From a checkpoint of a small mixture-of-experts model trained on Wikipedia: a variant of Adam for the experts.
Below are experts of layer 5 (counted from 0) of a mixture-of-experts language model. Rows are named down (a neuron's output weights, with its number) and show model dimensions 0-223. Each number is 200 + 20 x the weight over its row's rms, rounded and kept within 0 to 999.
Before each expert's rows: a language model's description of what the expert responds to. This comes from a sample of Wikipedia text that the model never trained on.

# expert 21
It responds to: Line breaks ending a paragraph, list or table row, usually before a heading, list item, or new paragraph.
down0,234,218,186,217,223,236,180,227,177,189,168,206,186,169,227,207,217,216,219,201,224,221,172,172,228,211,206,189,165,193,231,228,194,185,204,206,205,218,201,205,226,195,192,200,192,192,158,207,199,211,191,197,198,181,189,228,205,224,179,231,240,206,204,209,154,207,184,185,193,222,197,214,204,184,218,198,190,211,202,167,168,200,188,153,207,233,184,176,197,192,190,197,202,217,184,198,180,167,208,186,191,176,198,240,175,202,231,236,230,224,171,211,227,195,198,181,208,180,230,190,211,196,173,203,180,227,205,191,203,197,187,201,160,186,186,211,188,210,179,209,215,194,177,178,209,202,195,200,204,217,200,211,178,225,206,202,208,211,161,235,206,189,186,197,197,183,214,201,190,203,158,198,188,216,211,203,171,205,193,205,183,204,222,187,200,193,173,191,194,209,211,216,227,184,219,172,211,199,158,203,252,235,172,200,175,221,213,214,205,177,198,163,205,262,237,201,150,203,226,212,159,228,191,174

# expert 6
It responds to: Words right after == opening a section heading, such as Reception, History, See also, plus sentence-final periods before line breaks.
down0,180,208,192,193,190,192,209,235,172,225,190,206,225,236,164,231,190,191,204,202,183,179,180,184,221,199,194,183,188,190,248,195,212,197,201,184,189,192,195,200,213,184,221,192,216,180,211,219,232,190,168,193,193,232,208,171,179,194,196,189,198,221,211,220,219,199,204,237,188,204,229,223,237,204,188,205,200,208,212,202,175,167,213,198,233,202,201,186,205,250,221,204,174,182,200,182,175,207,200,190,203,220,194,240,200,227,209,182,195,185,213,224,226,201,200,201,189,179,194,233,195,195,212,218,240,249,202,197,209,206,198,180,230,174,189,218,254,169,186,171,196,222,188,191,211,229,208,213,223,163,208,251,227,173,178,208,200,194,162,187,179,171,185,183,168,204,202,198,207,221,180,195,200,221,186,186,190,197,171,215,231,224,228,214,222,215,217,233,246,236,165,224,189,191,206,206,208,188,188,216,203,225,205,201,224,188,241,187,193,203,232,219,223,188,187,204,171,214,176,208,242,182,182,184

# expert 20
It responds to: Coordinating words and, or, but, & and infinitive to, especially and closing a comma-separated list of places or goods.
down0,202,199,205,183,213,193,215,174,233,182,220,199,174,234,244,164,202,185,195,152,230,201,196,199,205,219,210,249,187,183,188,224,213,190,216,216,239,192,201,210,191,215,197,184,239,218,197,176,184,191,199,208,166,200,229,184,182,220,179,172,186,187,177,203,243,195,203,201,216,214,171,222,233,191,206,205,201,208,211,216,184,184,164,183,204,197,221,197,190,206,236,224,195,214,192,191,148,215,178,226,212,190,208,207,215,202,189,165,234,180,216,197,224,187,169,194,200,215,205,226,223,195,193,212,201,200,215,236,184,164,219,160,184,209,221,233,247,226,191,196,198,208,197,209,209,211,219,217,227,187,203,186,242,205,206,208,216,182,192,199,200,186,212,201,245,214,176,195,176,245,212,208,210,200,195,185,194,175,228,175,182,205,197,183,203,178,169,245,225,187,206,194,204,210,197,210,222,205,206,223,216,162,233,214,201,245,200,207,199,213,189,209,239,223,166,215,201,187,184,177,171,236,210,217

# expert 7
It responds to: Single letters or short consonant pieces inside words and names, and capital initials after "(" or quotes, such as s-m-udges, ter-r-orism, J.
down0,179,202,189,178,221,165,198,195,227,202,201,166,159,193,205,170,183,176,186,227,199,181,181,207,190,176,183,216,223,197,201,193,204,190,187,210,217,241,183,201,185,187,197,203,207,230,172,222,206,173,206,205,185,189,185,244,186,194,184,207,188,196,147,190,212,194,164,172,216,190,180,195,210,223,169,179,187,222,205,226,181,182,189,211,215,209,180,215,200,209,212,185,202,178,201,225,214,205,230,214,208,203,183,227,189,236,213,180,198,187,245,151,169,195,196,213,197,197,173,181,190,198,191,224,210,183,203,163,200,185,196,227,194,118,193,216,206,191,201,234,225,215,210,190,207,211,176,215,191,196,182,172,209,184,204,215,178,176,227,173,195,198,250,228,170,215,175,235,182,220,205,190,217,203,211,177,233,190,221,213,201,207,206,225,191,217,210,156,149,183,201,194,197,183,206,192,201,216,189,203,213,250,190,221,196,254,199,215,216,189,197,207,202,199,197,198,186,168,198,197,185,230,214,218

# expert 10
It responds to: Line-initial list dashes, line breaks, table pipes and heading marks in infobox-style lists, plus words like born, established, used.
down0,204,223,210,243,180,197,210,176,191,201,225,227,203,204,218,213,159,193,173,185,173,213,198,180,216,196,166,215,191,187,155,194,200,223,204,195,191,238,223,208,219,219,230,225,192,221,185,203,199,212,184,215,171,175,196,164,234,215,231,211,196,221,216,167,189,161,195,202,210,195,191,204,217,194,225,193,158,200,176,176,221,179,202,181,206,207,188,214,201,250,205,205,214,195,185,197,202,230,183,182,226,194,198,192,183,167,218,192,193,207,208,185,274,197,209,191,213,211,195,205,186,184,179,179,188,199,208,201,102,201,182,189,207,230,184,185,180,195,193,233,176,193,193,196,225,226,179,197,213,224,169,199,212,171,213,199,205,181,220,202,166,180,219,188,218,213,196,193,223,174,214,195,174,221,179,188,195,221,182,185,205,226,204,233,220,182,202,217,210,222,160,222,204,168,212,197,217,204,169,193,215,210,198,212,186,208,225,205,230,204,188,205,180,171,215,210,208,215,226,193,226,203,206,225

# expert 3
It responds to: Short letter-chunk pieces inside longer words, such as bro, cra, aca, rio, plus pipes between numeric cells in sports tables.
down0,196,197,202,178,175,203,231,186,203,229,185,152,186,209,201,185,249,202,217,197,185,224,184,175,229,193,218,220,219,238,204,166,211,186,217,200,198,199,234,215,183,224,172,186,200,216,210,204,201,207,182,191,191,175,197,200,232,206,204,174,183,226,215,218,194,200,185,160,203,174,194,202,214,253,155,173,234,171,195,224,202,209,167,205,212,156,215,202,191,207,163,200,178,184,179,197,195,200,159,190,186,221,205,189,215,213,189,200,184,232,208,215,214,235,204,164,175,242,213,190,194,179,212,173,222,209,204,237,187,192,209,188,191,220,220,163,204,171,182,199,191,228,197,235,201,189,193,183,202,214,190,226,205,196,152,200,203,232,176,189,222,228,219,187,231,178,221,179,167,212,199,206,184,215,203,212,204,211,195,205,179,196,177,236,203,226,192,194,186,177,194,195,208,237,186,206,246,206,190,227,209,210,208,245,168,204,165,191,216,213,188,179,166,214,178,197,191,195,220,180,191,193,218,178

# expert 17
It responds to: Apostrophes after names and nouns, as in Nintendo's and Women's, plus odd name fragments and capitalized title pieces like Pro, ski, AR.
down0,177,176,210,221,221,213,189,142,185,217,211,191,188,192,164,216,226,201,213,196,200,223,205,196,260,181,214,189,167,208,172,215,190,196,226,179,222,245,215,193,228,201,174,194,201,235,203,198,198,227,173,217,195,212,211,211,197,239,181,187,238,206,209,175,175,193,182,208,200,175,189,204,192,198,188,235,234,174,209,214,208,203,161,161,239,204,198,212,215,188,169,171,180,180,206,196,223,175,177,218,164,209,205,170,221,174,165,206,190,221,209,204,191,237,177,181,215,209,179,157,244,191,220,180,165,196,197,183,204,188,227,179,217,193,210,192,185,220,213,178,210,194,177,223,219,194,200,189,194,191,196,222,170,204,194,230,220,209,188,192,184,198,220,213,223,219,211,190,215,227,202,186,196,145,189,188,165,192,196,195,183,184,175,200,219,203,219,217,178,187,216,212,185,206,185,213,227,192,204,192,226,175,202,187,167,204,185,154,189,171,165,191,205,178,221,209,202,195,213,202,234,196,193,220

# expert 12
It responds to: Punctuation and words in bibliographic citations and reference lists, such as ISBN, published, book, Press, and the period after years.
down0,198,206,187,200,207,220,215,147,208,219,212,212,214,184,200,208,190,232,235,216,180,250,188,189,226,187,174,197,185,228,188,194,219,224,213,206,195,231,170,188,177,200,193,181,213,188,206,246,204,206,188,196,199,217,185,185,177,216,200,182,263,205,217,194,179,210,193,191,171,189,192,177,161,237,216,192,207,186,173,210,166,179,217,201,224,194,179,196,232,188,174,198,180,170,163,218,186,211,183,192,205,198,202,202,212,234,195,183,208,213,211,189,194,220,173,186,193,204,232,204,214,214,247,226,203,216,204,215,255,204,233,187,171,220,195,184,196,191,207,196,205,200,182,198,200,205,179,190,218,190,217,230,207,174,209,173,218,187,212,210,164,204,211,212,222,184,192,211,187,197,207,177,196,185,207,227,200,210,224,214,212,216,227,212,195,167,220,250,179,183,225,194,191,227,200,183,201,216,205,208,166,156,160,236,221,216,169,177,228,203,217,212,201,174,235,174,184,196,175,206,199,175,246,205

# expert 1
It responds to: Match scores like 1–1 or 2–0, table cell pipes in results and fixture lists, and "at" in "died … at the age of".
down3,167,201,202,197,228,209,191,175,191,178,152,182,197,194,180,202,217,185,193,221,193,201,180,231,211,182,204,219,204,213,202,202,161,196,223,194,192,194,209,223,209,205,193,212,177,182,184,204,189,188,195,238,214,174,197,192,176,200,212,193,207,206,185,218,161,192,191,190,196,206,228,188,194,182,189,170,192,169,215,160,191,187,170,155,214,193,193,190,255,171,220,172,170,167,222,201,249,144,205,173,169,184,196,181,191,205,219,198,230,168,220,207,206,218,190,213,169,196,189,205,187,178,217,184,202,184,188,178,232,188,238,168,207,191,191,205,213,191,172,212,190,191,197,183,202,202,207,168,188,189,234,172,195,188,209,166,207,181,195,190,202,229,191,205,204,198,228,195,196,198,202,261,171,166,181,194,205,222,168,230,202,183,222,200,234,233,158,188,176,202,179,175,220,195,185,220,147,200,186,179,171,206,192,239,212,212,187,220,217,205,190,207,190,215,230,214,200,190,210,196,229,183,199,190

# expert 2
It responds to: Prepositions and linkers joining a phrase to what follows, especially as, in, on, from, including, called, named, often in census percentage breakdowns.
down0,264,200,188,180,217,197,213,192,152,212,175,205,227,209,222,194,196,197,181,203,181,175,193,203,220,199,177,189,213,233,196,222,185,232,164,241,228,195,183,194,228,196,169,168,173,251,187,224,204,224,217,189,186,198,194,198,201,177,217,174,164,216,204,209,195,226,172,200,234,217,164,197,174,190,173,202,164,171,202,204,183,169,221,180,206,187,196,220,190,206,210,220,186,214,239,186,184,195,203,204,196,196,213,220,214,207,162,170,226,155,145,215,199,191,219,199,185,199,197,196,205,229,232,218,185,218,186,192,189,198,179,238,215,176,225,231,185,223,217,176,203,217,213,197,205,216,236,188,185,172,234,183,226,199,228,207,206,229,191,199,215,214,215,231,230,210,191,190,216,217,203,175,219,194,184,193,216,194,215,209,214,228,199,239,216,206,213,205,206,200,176,196,190,208,204,161,209,234,214,185,193,173,213,228,214,193,180,187,196,179,175,175,208,218,211,191,217,176,195,171,202,223,210,202

# expert 31
It responds to: Function words and action verbs in plot summaries, such as before, after, sent, decided, escape, and "the" or "to" after characters' actions.
down0,235,196,232,181,165,205,217,204,202,226,194,215,190,188,212,170,174,184,213,198,218,202,156,190,189,208,188,219,237,170,179,236,187,199,181,214,197,203,209,163,199,211,221,181,182,202,217,199,206,221,173,219,156,200,187,180,211,217,217,186,219,215,199,215,197,207,198,194,172,180,205,192,196,188,221,218,208,162,186,151,222,221,178,226,217,255,215,214,200,218,196,233,189,195,204,173,205,221,205,209,213,195,222,198,174,217,195,182,234,191,195,197,234,231,173,233,225,210,208,181,175,224,193,199,219,229,209,190,126,218,240,194,214,216,221,221,202,226,177,212,194,181,173,145,190,180,209,224,202,229,188,168,244,198,213,195,171,208,232,189,188,212,210,211,224,177,222,163,207,212,191,186,211,194,206,216,179,186,200,207,198,204,177,192,186,208,207,188,198,209,224,184,181,227,192,207,207,209,231,221,184,189,198,209,202,192,191,208,186,166,172,181,183,215,163,217,191,237,188,221,211,199,171,195

# expert 26
It responds to: Month names inside dates, such as on 12 December, 1 January 1939, plus a few time and unit nouns like years, minute.
down0,203,182,208,199,191,210,205,210,246,187,214,204,189,222,205,228,198,181,138,184,191,214,210,211,215,207,214,191,205,194,163,242,211,194,196,224,231,240,188,221,197,208,193,171,216,213,169,190,215,175,192,194,210,173,175,176,168,162,189,192,193,222,179,220,192,212,193,215,214,176,197,202,190,221,218,188,176,224,182,190,196,196,201,193,188,220,188,215,181,177,224,209,170,190,235,193,226,196,206,174,167,214,230,168,184,168,201,221,232,196,190,206,197,212,218,194,215,195,184,213,208,179,177,221,179,197,190,202,168,222,180,210,186,195,164,175,207,176,202,196,227,213,238,180,167,223,178,205,205,189,178,180,194,195,188,179,229,213,169,229,226,205,194,233,199,232,194,227,168,187,179,188,237,191,185,216,191,204,141,221,204,216,196,172,176,206,171,192,204,223,173,194,223,173,248,220,206,195,175,190,216,212,191,194,178,196,187,198,230,237,219,169,209,217,188,198,184,248,185,186,213,177,215,193

# expert 4
It responds to: Military words and tokens in army, navy and war articles, such as War, Army, Regiment, Air Force, and "the" in "Iron Cross".
down0,187,181,204,218,196,188,229,223,190,192,206,213,213,221,232,204,180,222,215,181,172,184,198,190,199,207,166,191,163,215,172,211,220,166,210,209,167,211,202,182,220,186,218,234,213,253,195,194,193,219,193,193,171,211,202,241,212,189,200,197,222,199,236,183,177,209,209,212,206,216,170,188,207,174,173,172,184,220,181,207,173,204,219,193,155,201,221,202,210,186,219,211,183,195,202,203,214,257,213,215,182,200,214,169,189,183,189,190,189,201,185,180,212,166,226,191,180,222,221,188,204,200,199,209,209,198,196,208,156,177,233,218,219,185,184,194,208,224,175,183,211,168,226,211,212,239,191,202,166,177,212,197,203,164,198,223,222,196,163,181,223,188,214,227,205,178,219,181,178,228,182,202,214,203,143,198,218,185,189,180,223,237,197,207,223,209,201,151,170,215,192,195,171,178,194,188,177,189,204,163,204,224,211,223,178,191,197,180,244,186,207,216,192,231,187,221,204,188,216,221,166,182,231,196

# expert 25
It responds to: Tokens inside parenthetical asides: birth and death dates, "born", ages, unit conversions like 1.87 m, and non-Latin characters before a closing parenthesis.
down0,212,223,193,196,178,208,182,241,160,190,237,188,193,216,209,210,195,199,222,189,227,206,230,221,228,218,184,191,206,188,211,182,201,200,178,207,207,210,180,211,186,198,199,192,139,215,188,200,191,179,233,229,196,208,221,179,195,188,194,178,205,219,199,179,190,212,195,188,237,220,163,220,218,226,206,198,211,209,223,219,226,201,205,172,163,194,190,195,199,196,167,207,202,184,191,200,178,183,190,240,197,190,205,228,160,234,197,212,201,211,186,221,174,172,210,194,202,189,198,204,159,205,159,250,171,186,171,211,183,208,183,166,175,214,173,211,201,169,221,203,197,225,203,231,176,180,204,215,159,208,209,223,205,216,201,207,215,196,219,231,197,209,216,193,218,181,188,219,226,202,173,220,223,210,216,225,245,219,206,191,174,194,173,217,228,218,218,225,181,234,212,191,190,243,217,204,213,194,181,218,197,229,206,175,207,198,228,185,227,236,229,201,203,173,214,197,211,249,183,194,243,194,208,230

# expert 9
It responds to: Dashes, colons and Latin name pieces in taxonomy infobox lists such as Genus:, Species:, -idae, and species-name lists.
down0,240,186,142,205,212,210,183,222,184,192,182,196,220,159,191,169,188,202,225,181,214,189,215,195,200,196,204,200,221,211,237,174,188,172,181,207,190,236,208,209,190,191,196,203,174,189,223,211,190,193,174,205,169,200,234,213,168,212,220,169,198,182,222,209,203,194,205,213,206,197,201,186,169,199,231,207,193,180,205,186,201,193,215,197,198,231,192,218,185,220,170,212,219,194,228,202,210,145,209,167,186,219,212,195,183,187,220,201,208,207,217,207,192,209,228,198,192,238,165,199,211,219,205,175,182,158,206,220,187,166,222,201,217,218,182,185,279,234,237,215,222,197,178,214,210,220,233,229,225,241,215,199,212,179,196,214,199,202,210,193,218,191,212,171,183,211,179,180,219,207,197,181,217,202,188,206,175,193,216,189,195,221,182,198,203,187,214,233,187,186,186,197,198,197,186,194,156,210,174,241,223,209,213,179,200,174,211,200,179,183,179,233,186,186,185,191,202,153,173,238,228,166,195,191